Below are experts of layer 10 (counted from 0) of a mixture-of-experts language model. Rows are named router (the router's row for the expert), gate (a neuron's input weights, with its number), up (a neuron's input weights, with its number) and show model dimensions 64-127. Each number is 128 + 24 x the weight over its row's rms, rounded and kept within 0 to 255. Numbers have three digits each.
After each expert's rows: "mostly gets" lists some tokens that are sent to it at least half of the time. This comes from a sample of Wikipedia text that the model never trained on.

# expert 83
router:134153098118092117113118150122108156101139159130136136148116107167172130116145165103158099147165154139179144155085114097113125115169126150127169133129165173156116147107129105140087130138161132
gate0:129160139117142130162120092164115134068115150113096165127138141110178138125109136151125099114131114131121141125108180137102096127107138131120124126109139187119123100069143084107109161127141134
up0:140144162135087172130094120115159113149131151142080126115106140160111102126119146132140121108116106136103080160099134160094113133083122149151123164128119139144117157159159118158155118101182136
gate1:135125184117118125118142122117108115106093065122136144119082108139145107151155163086111132116132161147110152166067122142128179105123121125124155101135169135139159124145143080155115126134141142
up1:098104090153132167114104156135153110121153129173164128187077160144160152145119107106132151120094106126109100160141093133148114097122143138130086131133130139125161143092116152146116153123161144
gate2:152079123151091119107158131156109148123097148064134108148164138109116118115120142136128119147101112126139115098106127101127124162184118143099159125160193144137126088137130085134136115138131111
up2:100142162122082105122088149132142148118158124135143156131108137136151155119180141090112141087083151127117135130143144129157096137136101127139136154183190145127181099150122122103110136107100132
gate3:137163097170119140127106073082110136118126127095133131137058103122147138136066118103139071129143145121134121134082148161112140118158134125138123124132129116111101163128154110128141131142154128
up3:098128126125121088068165139130100170121144150139163167127101163102146155124148129108100143136138127114098126142079109144108137100096125140094136077079154094133155136141056099139134107140148127
gate4:120130141142116111136111134164167123141144104181152139129116127121170133122084161109133135142110120108104113156123129123105152145109084147161148073164157139137145178112101157111159083133141109
up4:126093118106147149108146172133130180118152139101156142092141110116132159169148164156163117121128087196111102102139167113161122143142132117139107135117095155133162137137099118154123129141105141
gate5:167123128155147125107124152170155141174171133155146111116136159163144131129126122160109143111139150152099158134118068135078121128162114152083131134124094131123167118133134155129100090145143138
up5:186121132095113147140112107134122119112117140117130105135142137084138132141108140137175151163134143097142122118131171120124096116135167109135111177140147148110111096131122121123118151141095138
gate6:099088101138109134096127089150171107069069116126104153134133096123129119159103143104134120112120093106114134145134164137130139143155154092116150172148125153113152123127156158154114121121115114
up6:129098141115140113100133146154113183137122140157139089105112175132153184153165088133138110161141156147113142093122051113151123152149158131119111171074119143103136084128091143095133145113134138
gate7:131097121131130153131084129109102096122092090150096120157118142117133084152095133086132146099125136125150144139111116141137145131149116106172109118133113163158108189175131117146118113146129132
up7:149091119091102105093119138140092108167125123146124127094123163147156173105135139129119113144093125073157108138095136118137108132144127178146135112125100122091139140102086101125108113132176127
gate8:135102072123120043130120109083130117094128132100130075082136135192154127123086148129169134097122107134152139106141137124112131098150150147179136077110135128127090100136164146155130121089124141
up8:111129129134108179152176095166130123129126135142138118140117087111133158089095162171155125125142113162085132129129090134134125098133144091101117129083105112110174114129133085086120116127161174
gate9:120121139128118171114133138131149092138139203123114152134147125085135127120135132123110085123134143138138134143137113090113087107103108154198113143093146135173082114097167118198159125129107153
up9:102136160141088081127124126135154112141131093159139111126145143098116109149180142157105094137146122147108144159112129129132129147136156125171098110115142128122117136133098109089142134114118085
gate10:116129118120104109117098159116121131174152153137112125126117132103209123127110156117169109122128150075159101150123167081146128100137117124121127127110110112106166120147184146080116159156147124
up10:127133125160077156126093134120140116115148106138133156143129126090132105141111143090135119138118140111094114148112128104114131162151157132166101156169140139103090130103126032133106160120142122
gate11:095160128116144148123126182149160135133160140129098089146118110148128139102102147137119126152100064113171135181101102107107119083140081158136118141117115151130124126140124139124088100164115081
up11:142128151150149091153133120145169121146135149122111121105157128157111129124122161121161146148096122108108092094127108110167141102122174090124157120149094118105116167124129138147065077144182139
gate12:105124078104156113132137132118118160112126172134142177123135174166113144115136136142134109120128095094168163122127103100158129092161136126118112133126136117120092136121177138126117151117127125
up12:107122142120134192172126113106125111127155061153120107150121134145150093158102136085107139124083106154144135147123164140096103117123105118124168141120146140181123131114144079142095100154135111
gate13:129148114128127150109159157140136120076119140115099155143125135162143124093106093178130130139117139162151102121156125105097134141097136130140123131102133118137146098158110079152130154089103126
up13:151152174132109154137108095129119099138150141106128101147085162133147088138134131151128133121102092117112134146112112153136115127157139135165079139126127157135141147148145115075123071147117074
gate14:145102131112136118127167148101151142158119108122122113158143113165174144146114127107113100077124187117146153119124147145159133197173104152114141116090145154109127132143155146099120111117155136
up14:114150074134133138103103136109101157097150116126142128113135094089110136119127145139088161102104157130114156140161081155147125135127117146117146147109116102123115129164110161110133139170153125
gate15:102148121096127121161114144112122069088111145157157119193145135161139078127148131130118115134132145136117128129177107128111140133161149152129111110156159145123153092150097086144114131150105135
up15:096133123132133142160113111089152093128133127171155148140143120126144129137112073123096137174090153115169151149122139135133134120123153195126101127114101154121104135112104141118120103105158096
mostly gets: " National", " New", " United", " Royal", " Air", " International"

# expert 39
router:149151126118134125139128149133140100167137132098120136152150106097126097085108129142134166148121134105145134128131161160102143100098121116112119102087153114127140168114116171153087100150079146
gate0:105147133098130115122115098124105084143112098145154125136162114163169106131136127142104086130123137115159085090105147137159118095126145149113170132147086121122190104124168159114132136111102126
up0:170099111131102130152179128099108115138145100186161124117124111109106137169126171127130109122126148133136152133143086120127156092126110130088123159155116113129098139131123118156145133181126131
gate1:106114129118091113137116111105173143095159113127117187146103168110155112175144113119093173133144099098137107163116141085107179120124152101121125101139169162148092159135131147148130155161124140
up1:152109154125139132153122157125160146157153146101155081078111107116143138097159132168172109125145103134146132146151127100107146096091144118140169116145122107087154106139137134155141116125121125
gate2:154141155104125081143117131110155148151152094129093109141143131128151179149118133123126143107078164152158092157120145119105150129115099144086132132120169113119201117138121173097131131128103098
up2:120147149108180130105115085094145115138120091149170135155149093164099139137102158130151123116190107157103126169109120141144105087130130165154130125143088100104116148122149141161171129164121137
gate3:169118121159144146108119118126155090098190115105092089158127117135091158124096139104145128146113115103077109132114110151125152096115140135146146115111160126129158101132120144123130151148121144
up3:128085078131144109069125142131183135169109134124131145121146152117130153100138153111133102128108104107171154144154157146156104168132122117090148184118156103120128130143153118106138099097137139
gate4:132101118125120131155167142161111098182098080145150151147167142114141142116152101109139143123110165117126143101112132154140112138087111140154096122123146078133094094112116143087163108136097141
up4:109102121092118139150100158141153159139131160125125128136150125094142154086070132134128065101145107122200109124170138120129160091111147133131116165107120191158099083121115098138090129110117112
gate5:122152183149124168151103124132172146123154165113127143126104117076098140099098115072101164129143119112124101106136101125074149122143149122144141135188121124160105170147096103125120128107080123
up5:149183119143074147094122130112161145160138106112100120086090129138148152151121077126124131177144108113106151116131155154098129113139156111114103123129135131143060117141165119140162102124130157
gate6:136156083135151124095158076111120101152126136117071100158111125078119161101116176158134161135153124100135142170120112146122158105133144151120152126108121118153134138144070142114127126142127148
up6:144113119151142161185105144094135132142095134092134099106121117074115115140161111145119176149140126131146121197110136155154128071125114112157134125136176133120123108183153102102153133107100096
gate7:114161155141133162159144117127110123094137146120113159137161119110110100115111119182095137169139120142128200143133139117128117103104116138112114122109112162149102148092134136142118125137160138
up7:135113116094096108117160097144115150103134154083133140106099132089146150142142186151102155086089140173168146141148103135141113131121147118131127114141139127119153146138102148164135170131135125
gate8:121174112142138120133134092109100095155120145139181120097113111118140132161099143140082129155135131107141119157149124078133125097075148135154119148123120132141121131133173113139125194140086146
up8:123140112161158115121182155148119107088136165139116163109165108150129113143178146121169120121129127145166108162143108133123128106183167121143132114160106128131156111079124124096133107105102115
gate9:151131171133099120119123120102131117125139112165142116179133098144096143106113105113136137160116133114163107124078131154137106127122130148186115112132106147110116124097105148120147109087036149
up9:141101157107095151119122132103112116135122113155126102106133131134120098151115110138120139093156160107122100093145107152072174113116089120153112101159126179159157145138132130138143146140123108
gate10:131106133151069139134137120136088180120123126096137139117050122134134187151104140146181152140115124136155151135122133078148146111133140119126136125101151124138127140115142176124112134160149156
up10:118078111133116096107124136135127124150187164125120109116082145140111109118101152114154147116134127096165141146157108159113132125124113112154160140150140106122142158143092117144086150134133110
gate11:138158145131154146159077129160077148123116143137157111106121148151133125132140139155090119168113108124142090148152087094118121082145115140104164103141162134128117156101105131136160124159123140
up11:106170147143159157120135075135146131146151150143136124153113128132112136120125115165097099131119127128121125179133134113156127095129095123106120144121136120171127150111089111142136120122087127
gate12:091115146109092138130134143118124151197119121096134138123165198151118133101151133131163114109114095141153130111115136165112107090152163141105106103144109125102099124130143071163120109104138148
up12:167117113162108122114115116135158161141146103182133132137107148077145137106136135112142130124131088152133127160124135110153110149108170138180106112149094104078150126106104149145103099147136117
gate13:113138102134163110114133164154141146125154186074117157123123108119088118082134099138174108136170111086130128106128095161122129155120109164153130123095138134131160139137175111130123110126119119
up13:169127096146159143105147133102160151143122140130131122138160156114168117094093089151160104119145122154149160131124121110128087096133130129154102086135123109118135122111110104097070101106114150
gate14:188171126161177151107107092126118099126056159112105125137106137134127109108115133124104128118137110139128083171125139134097124064149128142083163162139139111116154151113097162104147133135110081
up14:122140176079115151149146149115138136106123109095098171139151120091120179147125096125134179110147129110131096085166131119113103141080142092142073116123126130170157129105120128154157155112134099
gate15:130108157081147120172127159116167116123148129107065151170122095113109112132184130122141114146140109108147120161086147142142106126153107112109112114147150109162136121188121092122135130104076122
up15:108132141165123140118156135130083172117135126105123114161159125214154143132147158147146140120131157089122131085092160102111164103116130096122127106119103127117068155158171111136132095150121090
mostly gets: " cor", " ar", " non", " sim", " char", " scor"

# expert 57
router:122115111155092168163160133116143151134111168078150129125170095145132092129160154142124154093115102142152094112122131149105139140127129103169144143137151132135148131140171102133134143144139090
gate0:115128156142159130098153117129114085151113113137151173179118131151162108163127107100100134153137127136158106112198114102095108122102141136127094107114155105136094167106119101134144154146147130
up0:101126128110124109135090131167100112130093138137113172097136130150160145132088123163123140163114188114152097158168080126139095148113101133134122154136130084132138105118115149105138146151086143
gate1:122099111102148131147112121118169129129119111143151155134122105075162113158106140136066128146134110120121095160125131115160143118136135144117142158133132111112086163159160129089087084132128118
up1:126147102136104109157123148140146154117125086112158109102110099110125112149146179167107146112108150133136147150117140116134152118152156102140132125128128154134083150134118114126146146132126080
gate2:134118134104085096136114112114152159158114115073081124144134136151110147155092201115123127144091128073124162118119145115121093101099111148131163122124156131136187118143180128165116129161123079
up2:111133129123149177131149087116163116118104144125106120106139104129146143126107163119125138097152140143120160108075165086117134147166104093116109098132125102108137115156139161142118136109152138
gate3:144110106088160139113078096131143120144147113128130129122155138130126149109099128135144113113120136134173156104168140134172197114215149085091172127084131151131153143122150145141095099133109079
up3:150085166174127101097135136124120082137136114120138158113157120118121111105100174093089115154093121133146184154103155127124122106106127129105120119157134113096076147124131144150163128154160142
gate4:139122142137123144164122149128133105099139122155127104118141147144112135135128140132107122116123150146160133198140110154166128110152119098115116129134106102171164100153114096120137098093148131
up4:088137133147114122150203147122092100135133131125137144109135132139143093127104158083121121093057144130133091130113124122123137158152095110150123106127140121130128152097176171085085188135162125
gate5:126117120130058136141144096116157121137138156124183145130136116098124153105106100109079083119127150109141129150138141151153136138146150078122160136134141109142164158127136139148140112116070160
up5:093162147133113161120130128131160116133107140146170141147124117125195140122153111145186156150093117087128117161078130101111115144143102114109114186132126111136189086139131154150127118105114133
gate6:151153126026117085105100109145110093157166104122114118130106115120139169094130120159105103136133106136183132093167110121138125120133110106119113150123128166156146139114137133146134132168139091
up6:156127109172164151127106076129135121133105105198131122115132142105129122114156141089158115087165127132146123108141079152126134124110135135133114116101142118129098125152131160126131092134136111
gate7:118126139114122111133108180123111146123217155114139107180120130105135082131119149116176153135149128121113075126143154107118120142122115130133127147151103129087162136134111153120085123130158138
up7:121094095101151153132174152138121115122134133135140110121153102116144148134125134169097146135110076134123102164141126134163122118137132119137148108120158074095116130122127133142109073155125162
gate8:089115092122121088106144124106099061102139121131131145123113145140131116180086120117151155141121123133138140136130120150106121119117145093153131142101169111134142091102102149112112163114146098
up8:132123143186138109149108079125120123128121143121155143142117151156107119134172112153159125091134131114115130099127127168108177087151121100050144142132133115134135115099125099163090124148164101
gate9:144146109164096170087128175152133097149122105095113126111168108138155112123097163144121109145127174104116129107101126136159113062099151090138167132115131143132116137047073174141128133106145116
up9:129162140126099173149101150129116121131139132170143147132170105122121129128145112092095115134119098128128179142132120098066153088153151135134146115131077131176080118160138108161123171159160122
gate10:092115154132113104129135122082146117129125138129110129160119112133150145113120138152085141106145095109084112131146124092153142146163112097107118133127154138117150147109102131120122131179154116
up10:132157106163122134139146142103150136117122129132142187135128096138087136090121060171111116126121106147133098093137151131117116131117120172156119050151148120148133109123148116157110106157153146
gate11:115149134118147094116133123117145132078121095113116140138139174117122110115151127092121151125183101118139110116124129131097141096159130157141130155114159071124132142145154134088122093112116124
up11:129181126120088112090117092110168079114164153112106138157121121104124126152100163138128126107131137115116115134134136144112095150121121204183155157121131101102108099115159111145102103122104111
gate12:161119107138147164124129102136154104155157163092144142093179101108110142126136119109119115134149128104155111132135087134125127106101116086144163102140150132099112097131106148150100143133118100
up12:095136145128174144157110114130122110128149125106143108139103111098108129145103144134118088126086170155116121151116116122116130144113134173133110125141150135121160148127115157116099170147113111
gate13:121133156139154122155137140114136152145113173137117181126175159130120140104096172079131104133164144115148172136116162119134106130129119111138137154158136142089088124119092114091154147135099123
up13:101158110100132112129169090134167148149119137143179131143077119148168115136143125126121128139130109107091114144142092124133109123180101192098093117142120130117142128086152150121140087139155164
gate14:083085119097109121137155144135153101125132143096119147117144124115126117098131128156140146119149141118126122115152113121119132097174154123127113083146163099173167133142150123162110107136065118
up14:130142128124109129086112155127145148136120102118080130101136157124135087119155126109136153080112187142113143137148141119158098112150137166139128120114148118135120104098132140130134128125133142
gate15:120128134132159186123147134144159115145091094132148109127134150119128139175140102167148113135190139158094090130137171119164104163110148099153118156126138173121095120195118132159115145130120142
up15:129110115118121199126120149116149161127127146189152145172115142085145147163066098170124127095083129100124106132156153119117132158138135112118171090155108131103118129144130102119134137148100102
mostly gets: " the", " The", " its", "The", " their", " \"The"

# expert 85
router:159082138101147131124102130097089126127095159132145095117138149090159139143146151160122105177154107145119130091130075121120120155134153119154130156151123102137134164123154122146109110133145081
gate0:136090090112162138098113102119128104127132140106134109110101159128116173124134157132140158129131145140110084103163174119074115124131140142137130120121103114116123101127100120110142139139124068
up0:122201148115102115119146130114123155114164092109101151103135108142161100105115143105145085185157126116135107113125128151133058120141133133124155090137125119146122116124110101131152117144169078
gate1:105078117153140161117140112163127149128114157117120153107149143108153159156120124127111134115141136116123128117107081154142158094131133159105180090139125122102148139091149086095121106149133129
up1:111128118100119129146115137141134071126136118128112161087074132149114149094108096181143142153132133113184121149147141126145161147100099114078083122123098126091134131144157073130113156148126119
gate2:153119091121126114121133096096108141120088226144126120098171127120133152142097145158126132180117152104096141135091102121113095099128141159131146178117138111099116122115138127139110145132142094
up2:130107099133152133118127149133120131128122116135113067125107096135137167115119108151104115131148146152126134124125099133110103144119141149105113146113114164141171140115164150137113144143175115
gate3:176138100113173110166130128118138109123110134147119096143130147150118171128087162146166123176153109139086117097143145116075128108145117100133140139151124134128157156162136156158177135120121133
up3:130141126154144147122139110121122103089128142107125060103141146142084127134100168069130118139150127136126143099180174131141154150087138105123151092093172128109127156121111133085161111142118151
gate4:125126161106119112159125127113109100108138149155092110150111124075136149118163156109117141137091129125134137163109119092108138118125149177140089136143122115149139105153172122095144099150103155
up4:147119148097099104122124173141139104087132115081134144091134164126128147184138151159129142156147088133151123095095085131134109117142107109145153107151100132121117130118130160087119110158142107
gate5:080105123137126130122107104138100096117123121120144151140129095146075160134143118160123107071115176115084139130114138108125116121090136134120161103172113150128119144103133128103165176122099116
up5:129157123146139138138117121200159146120135142117127124101110120111116145079162109084070096132137162111158099137128107111120190160098119161165105117114161140169092152151117192117148135126102119
gate6:154105098102135110121136121155098127128121153111132149128106114183144163131091101094157176171153117108103107168150127091161151091099101123145111132141174088138101137166102095104086149084098104
up6:189151097160138136124127105105097164088125148114112122119117124124149146177072114158140162155110175125121137114123145124092107149134108093094126157133148103147148118106169155141105124189171116
gate7:101101140136131134106128081173152106134107131153130115150090138129130142097156146088089091116147112075137151124111103159110094167091149117147154107124050134138118109114110132116148119131157140
up7:111140143148150135109123116131148141115194083110136134126067124134128138134124091109136140178104062144117128153106135153165127138119154150107133128127156112168156106140118178088103143112129127
gate8:139080157113125125189104144135172145117102121086112093118144122147123118117085106124111170131163150085093150146157099117143134127161143074158134161122107092121129101159123159121139142112112103
up8:149091152137130159117145109181142141168164097143143140109138116116155154060113165169154112151147113078126127107127094149131144114147149109125089140100124100125096154148117128119138116115121128
gate9:112134170134085133156116105118091100134121149128142137084130123130138128181119132105138146065097148081126117121090075145117120114150104161163139144174158120145140124101114106107133134159150143
up9:133085115100106145157101175156130121126137194120099099113144097098115095128144110139136089134110107091123136115136152113124107117181137144126119101103119127087137167108143126167180171134119139
gate10:122121146151157130129100145109106097154114127110082124118107189135133144169131139131074134151136142146159149133111127076114122094159078124130105133084128164151121121138128141134113133178155137
up10:151113112127093134104092159111157153100152138123180138139171114104132169113130143124113112134134133121139083110149115133111160119119146168091097129150142129155123128118134153162143128119127142
gate11:092084095157106151121120131131115115105157121174179127131093136175100114113151172167140140159130144119149157156118087096135126129128149116085137072125117112139113149138132124146145117144083103
up11:177096108130153147100150113125139057132129131118182171142135140107140113107189121129157124129139134126136125135129151136156138121132167133125112128148125167114116165123168168119123142113143147
gate12:095117123131088145130111075083132152131135117129141124071158151139117139138177101131174099127143166120117153129143100130121144144127143116159117138141134103114136114152148104078149133098138080
up12:119112099104162152139141144107151146131064174132137114118132157135147139143113175136127142140143116190161151120112138079142095110144161173118087109139153122126129149137132126103142126109148093
gate13:140146114120156116152120109132130154136103102109101134163157147126157122187158103098118089143147144116115149167133118171145149114113186120123134143155099168125092108124127071150115099088163118
up13:158121163082099094087153072128095086124141097121144142134111121122115146120158132119122130130149123138179072147126138121147098118120163098072156160178082117107131118118116190153141139139123080
gate14:136091128168130136128132132096118069095117112135120079109139141163140198136136175147114105134151114096074136131140083114125140117109151080155102146147113137139109157144112139142148115135157163
up14:119120143126124113062176109114130118108121115156128117118111088127093143164098115092096108102118122087112121153141100143132145150132169156147115126109113111083158132144136098122076134140143095
gate15:147120070097126153147148111121134093127127116165123102127147107121084169127154126114129119130107111064084125072083155113127133090129108098148120156149126122120103107109135137148139126129124140
up15:157132150130105123104115113113154129140100105179067148111113121121161150163095157133121125101108093134126088180141151120118130107094125154108142109118153143135122108166141097150134138107159152
mostly gets: " d'", " Mont", " Alf", " Col", " Belg", "ñ"

# expert 29
router:158131096103163128170104152177118116128126150118124099154142157148142149088102138163132129141136131085087144101110130094100106151107122119116129145134164110126112086051122125130123116097129142
gate0:120099124089123122169106113145136117103124130101092125167129133163127135140123138139115168126063129071156118108129144128090129145182116151106147147138135151115108124133169103128127129100135125
up0:114113128103145146110083105152108134082157145111143125148155137065161109111162130142119120095130094108112138137130115166151133132143102153122168141147109124154161133129106062118113085198117135
gate1:137115114094166159136114113150125125147157142093107116170136139103120117095151086116116084159139115099124150127084103152101086118109126098136123156130153139135167115118136169164066166142140169
up1:165096154108183182136169126125081130130119139113070118183148123143163155132096171120145099133112143115117091117130136088129130104079147105134098141119110132127171120147136112162160135111144122
gate2:131128071091108156101161161151175130129114153109147134139127144168153128124145140105156125144145124134145144110108109104107087134137117129129131096103138107184121088131172156080170135130119146
up2:167135085096127162171136139099199154105134127093133137146145121104162162138116102156120146154131060106108118101076146154126106102111136107124137166132096150125110107128144159130147133125126127
gate3:116133092127129139123061141150112127165127063146107127126130184143120153182143137149125105125121142143092119155120116133102131143124126103131132113097116156155141124108163112122121148150119112
up3:118156118125119104123151156091087096097133112138102181122126145125089153117133131138118117136120151115173114135143134128108110092134142112085108154117145120116138152141163163102138137115120152
gate4:126136147107138099129109103132108165113160105117102109131166142153124117102106147164169133136141132097146118177108168066162126153159154166147121142144098107087130143147123131150147120159138132
up4:143128131130124087153169108149147128121127077120119090134122133074096125109126152139099113131115145143132096128145117143140141140098162130118165106111163128123125176083112101151180136146106154
gate5:085076128112142128126118136166123084149087187162134123084136128110109100093128135141138107122108145154146116160124113170139156133108140126162119168124075193122119089124118158125129094133120143
up5:120108156121128096125120117131090137151167142104162158071084160132108126099117128110134128169135157140149152135138150097103166127150099123150145160112071129143152096069122153115131181113191093
gate6:045101126120118112135137116095092097139110138122162113100162106125143154154117143157092120132099124160097106170137126104164088142137147129129127140129133128146143135107110102149134107129145122
up6:145136122097194116181173121131099143138093123118106179132116119065179107121130135084127090129128143132136157133115106119112122166093120155136121126155108062129148164114145097087129139107128123
gate7:177104070118130143116140103114108166082112150181138169123099121146129120143094160133151133153146118064120111158114103114083140086130126102119118153127208132145099132107143109116147134139155101
up7:144119139119164119115132161157082184178147131110133090149136120130126138141127077135141140124128144121151126124152144134180140082126145120156157125106155112144117107161141159100128126113086089
gate8:082133133115139147148116134117131117109126128155134102130113123125121159192070105168177134123130111158116104108133152159135095154122118124097122119136147085132133138115113134146154091108111158
up8:116112092140128149140098158110151094124096122108134151108107103121124140126100166186113122146104098129101129111135153109099129142128112202150082139114129093140142148164128091148128181118149117
gate9:136109125179104098146156139162131158145093097120152131097150134140088160134127145135133138135129107132144162154130120119095109131134123113104082110114159111124114103152127113125171079109086115
up9:147140122129110148127149142143133151136118129128161131132126133126122106118126101118143118142097113117121206126102149117152152125135118128111117126153103131162113142101137118129114154142124164
gate10:147137128127130118181153102138147096165124077142121121143120129153223146109107156123116099141156139064056138147131149152142101103176121139158141115137138119114104099103131119171096150164135156
up10:166113146141106052106131159108160161146130140159123114111126128119118151118131135139115094119123154110117137126105130115091166146122090072151134114080151106189104150144095181116112135134129134
gate11:138127179133089166145103145140129126152139161119127124138129120113151105118098162075166155160133149149139145138127124121138147122148130130104127131102070129136103133137109117116108151134141131
up11:149156156106128147115123147114094128108089131163121143079131059141126124162102108138114119147078153143135124129170116100106134171148095102086145134128123140150106116162151121117149120089131123
gate12:141118104134107144103125165131131150123092159152107130133140137162101136131146149152140103121117127143109145094124154143119112068123148115146129066113176097137141075080140140147153165127123130
up12:126114099113133147109098166133155169122125101139110180095164141135128092124161127130101123093121125106140136104156133126116095148112174128112128122133183123152125124129179131109133148128087068
gate13:150159123120135088151090120112132178149138152122071133121163153148116146147155118142108144139108159127090121137151141118139142138133135098132176117076139164105138141143119163128151194118127132
up13:157105135114129131122185123145121098061135126126128136139193134104127088155132106092118124132189120113117134132135131126148153154142169122124166119119121124126133126128107115122131113122110132
gate14:156150112108115101146151148124129126149162153130143127152133113147148114151128146105086134170109139138137139123125124121095160177107154116141187124124095114121087124117134142122178118108171106
up14:115121153123123122121150137125072117132175121129149092129132161145131116125159096137145107141131122096140132078124111147105098124151130115127134107180136127140135124148103166179127144145151086
gate15:108159139092165131166127138109106145131104129119134125135101112158117173136076179142176153135114134131155117093091171137102119116140132133109102122147104138108111122064118158132142123100114116
up15:120121138113101150120158095130158122141127126146149122096117147128121152156183104152112111148098163125094100131105113113168105116136140085129146111140113135150086152147128126107145094074107098
mostly gets: " ex", " Luc", " Cor", " Jos", " Rog", " Sal"

# expert 10
router:145115183167107167174113118158119152123113142106165135130160130155096133143137132146162126101123100141101127155147146167117128147101119112159133140147139130160143144167154111104139156127136092
gate0:089151124189114093142182132138152149118078165090158101112146139124159121089125121126105141172151129148149124121143155132113160136113112088157105117122128114135118090149129121160124144113116147
up0:135147088111123163152160102168168095132132144139155102137145196127122110144093097123166151147158076088110131140145137109124121125149106142194120075167140136111158133117089117112104123146107140
gate1:099123123097172143137142131143102110166144146119144155159132146096126073162089109103115114066092124108133133152127154116168135150134145105152141149164129112092162135200121140108101120106119103
up1:174080156152141152151109139132145147112102120135123159120159132163135161076150133128137147154147114114135127133136129137112120122122149075138156096137115074167140147150137139138155142101125074
gate2:153146127137117153130125158189105103136109129156132119137133171136160111117105102108092124130143102089110131137144132071095127175102146150134120129176142127170109146108161140137127144167128085
up2:107095111131184108148110101127158123128128101119121107148145135104135149123128158137142107101138101123133147114130098160134143129156084127110140145154126101072159128138162150156116143088126126
gate3:118164148148101165110127112098103131135152142163118105136162129182146135115158105115113137111154126176113115122151101092129089182122109077098132121087144079126113131146147145144153158124129144
up3:119148129108162138122179103166117163109142103111114115096106137130119105108131134115182115094142142110128105114137100149135127101160140112136153146099171110160133116189122122126107122086129123
gate4:132138133126174109079168169114141135167147138116168104128163163126151127163134095113136116126091150114119123110122131160126146134139128041104118102144098125118138158134110087150150130111125094
up4:103159161122115149095102125129129150102162122102141139141108105141118140114104146185112110136165099077131157103135104160151117096119117128128105131140136101118158100141102109134134126083113101
gate5:101127174143133141149124110128135112131111133088107131127083084124140105154090112091125123142114104122092184126155154153120103164105124122131060130090119183128117115107091105110142104139109138
up5:143179128147176122152101139099158139126153136132087081140132114165175138086145144096124149108154099177153100155088131104172087124152115113147145096114105127126117141079110089138114119131118147
gate6:141130152142114116118107142181136102137100125178156139131154113123085132102138116138110078168161096105184149115146139158137129126137118130120142134115155123077127107148134073105140101135166097
up6:156122113142183152157129089129063139148132111121093113094162165143132161124151137101144136106134128122141122153145168108159118093165122099149119111167122136170131144099160081142173147078152101
gate7:116144108140140139129140113146172177124139110090166161140100140104117119174109172166126143115126157134122118108131124117053118121089138097136119100130130125112101117104103113117128157114125106
up7:141125114178114132125092148093114114136117150108154151115153151107148156108154145099137109122171130091164116092180132089107104128108132169174081137115146097137132122128141102142157144129119111
gate8:122106160104119140156096111162098099144115130128114156103136123124084103164093129159141111165147159093119152151124140134115151095099131125106153138087165120135115128194118146119118100129115096
up8:122116147106121113135137113125129208138103114109139152181130117151168112115093129169130128155104083141099077157125104139126102094123096151145137117161155136132117134134122125129124115112104120
gate9:102117098098126120116139169132090149132159118113122089164135118107164135072131120133148119134130102143123129149167137102174140144171049067085092094133095128135117117125155138127127113153174113
up9:092109129146175127120108120082132098134094137180140143103120117113134176135152159130172141134131124139082159130143139109136111112105098134127070131132112167168126128071124130145097112118121166
gate10:134122136119137108148128144143138134120113137139123117119158142078119139134100090110136109182138145110159091159128133119153137094097084049169142160155076128081130174104147167108118087186103142
up10:160113149144176131119133073141143155120135104148102137138140132161113109149078130111120107093148174156130162108152104107142132079147130167164120124108109126112107116165112095123132107137095104
gate11:147105134151117120167111079151146110127124076149163192133137082124127117120154133119120127100100113147098127153166092119104165095145123156143121145122108097087161116123135120107135106134151136
up11:127122152125079118114148113141137181140123134104105115089105138121119121126168147119142106098130079131107149120158130130126107126130141063142129088114132134169090137137125157133133143133144077
gate12:121164190124131138106106141105091112111124112119100110131166080164151136162104095098144148123118098106119103141152137131123147125123103159132096154130151131131126130098144146072202125099077090
up12:112099156118158119134138122139149121128130105144136121092130127114140131135157135142120149178143110140132112102079139117177152140112116136149146119155143117129109102130159136190117104144169089
gate13:119071095119063121147132150138132134122153067143151126129120102160105180134151149143180143115149132159137141105140117144150083130123138119141114125122102106109112095097110131092125123138127152
up13:123148090125134086166155113142111107115115154147127132120111103136093123170085147110148073135183132149113126149099138159177133121154120067148144143155132179111086099166121171143128106089155121
gate14:089167088150170132109114124148136117111156136086122149162120097139158109086128147149120158154160136086106134061151112137165107112117101123175112109118126110127075137138110145141129153127130143
up14:152134106135146128190108163100118098106115123128120085174103136113113086128112110178131102161176101105140116107126148136149142131136120115146120129142106124078136109135099142136092129175152137
gate15:115083117107130131158085106127108085136118124111141135122134153158129115183119141101162150142106155137123144134180108127117113144126074144122122115096098061088106140131123122143178145114141141
up15:098137145102095079126092099139115121091088103173114150117102148100074097107129131130147129112105097163140144134105155121120122113100106122163137119171146155114164139150159132163135136090130128
mostly gets: " been", " are", " was", " were", " being", " Website:"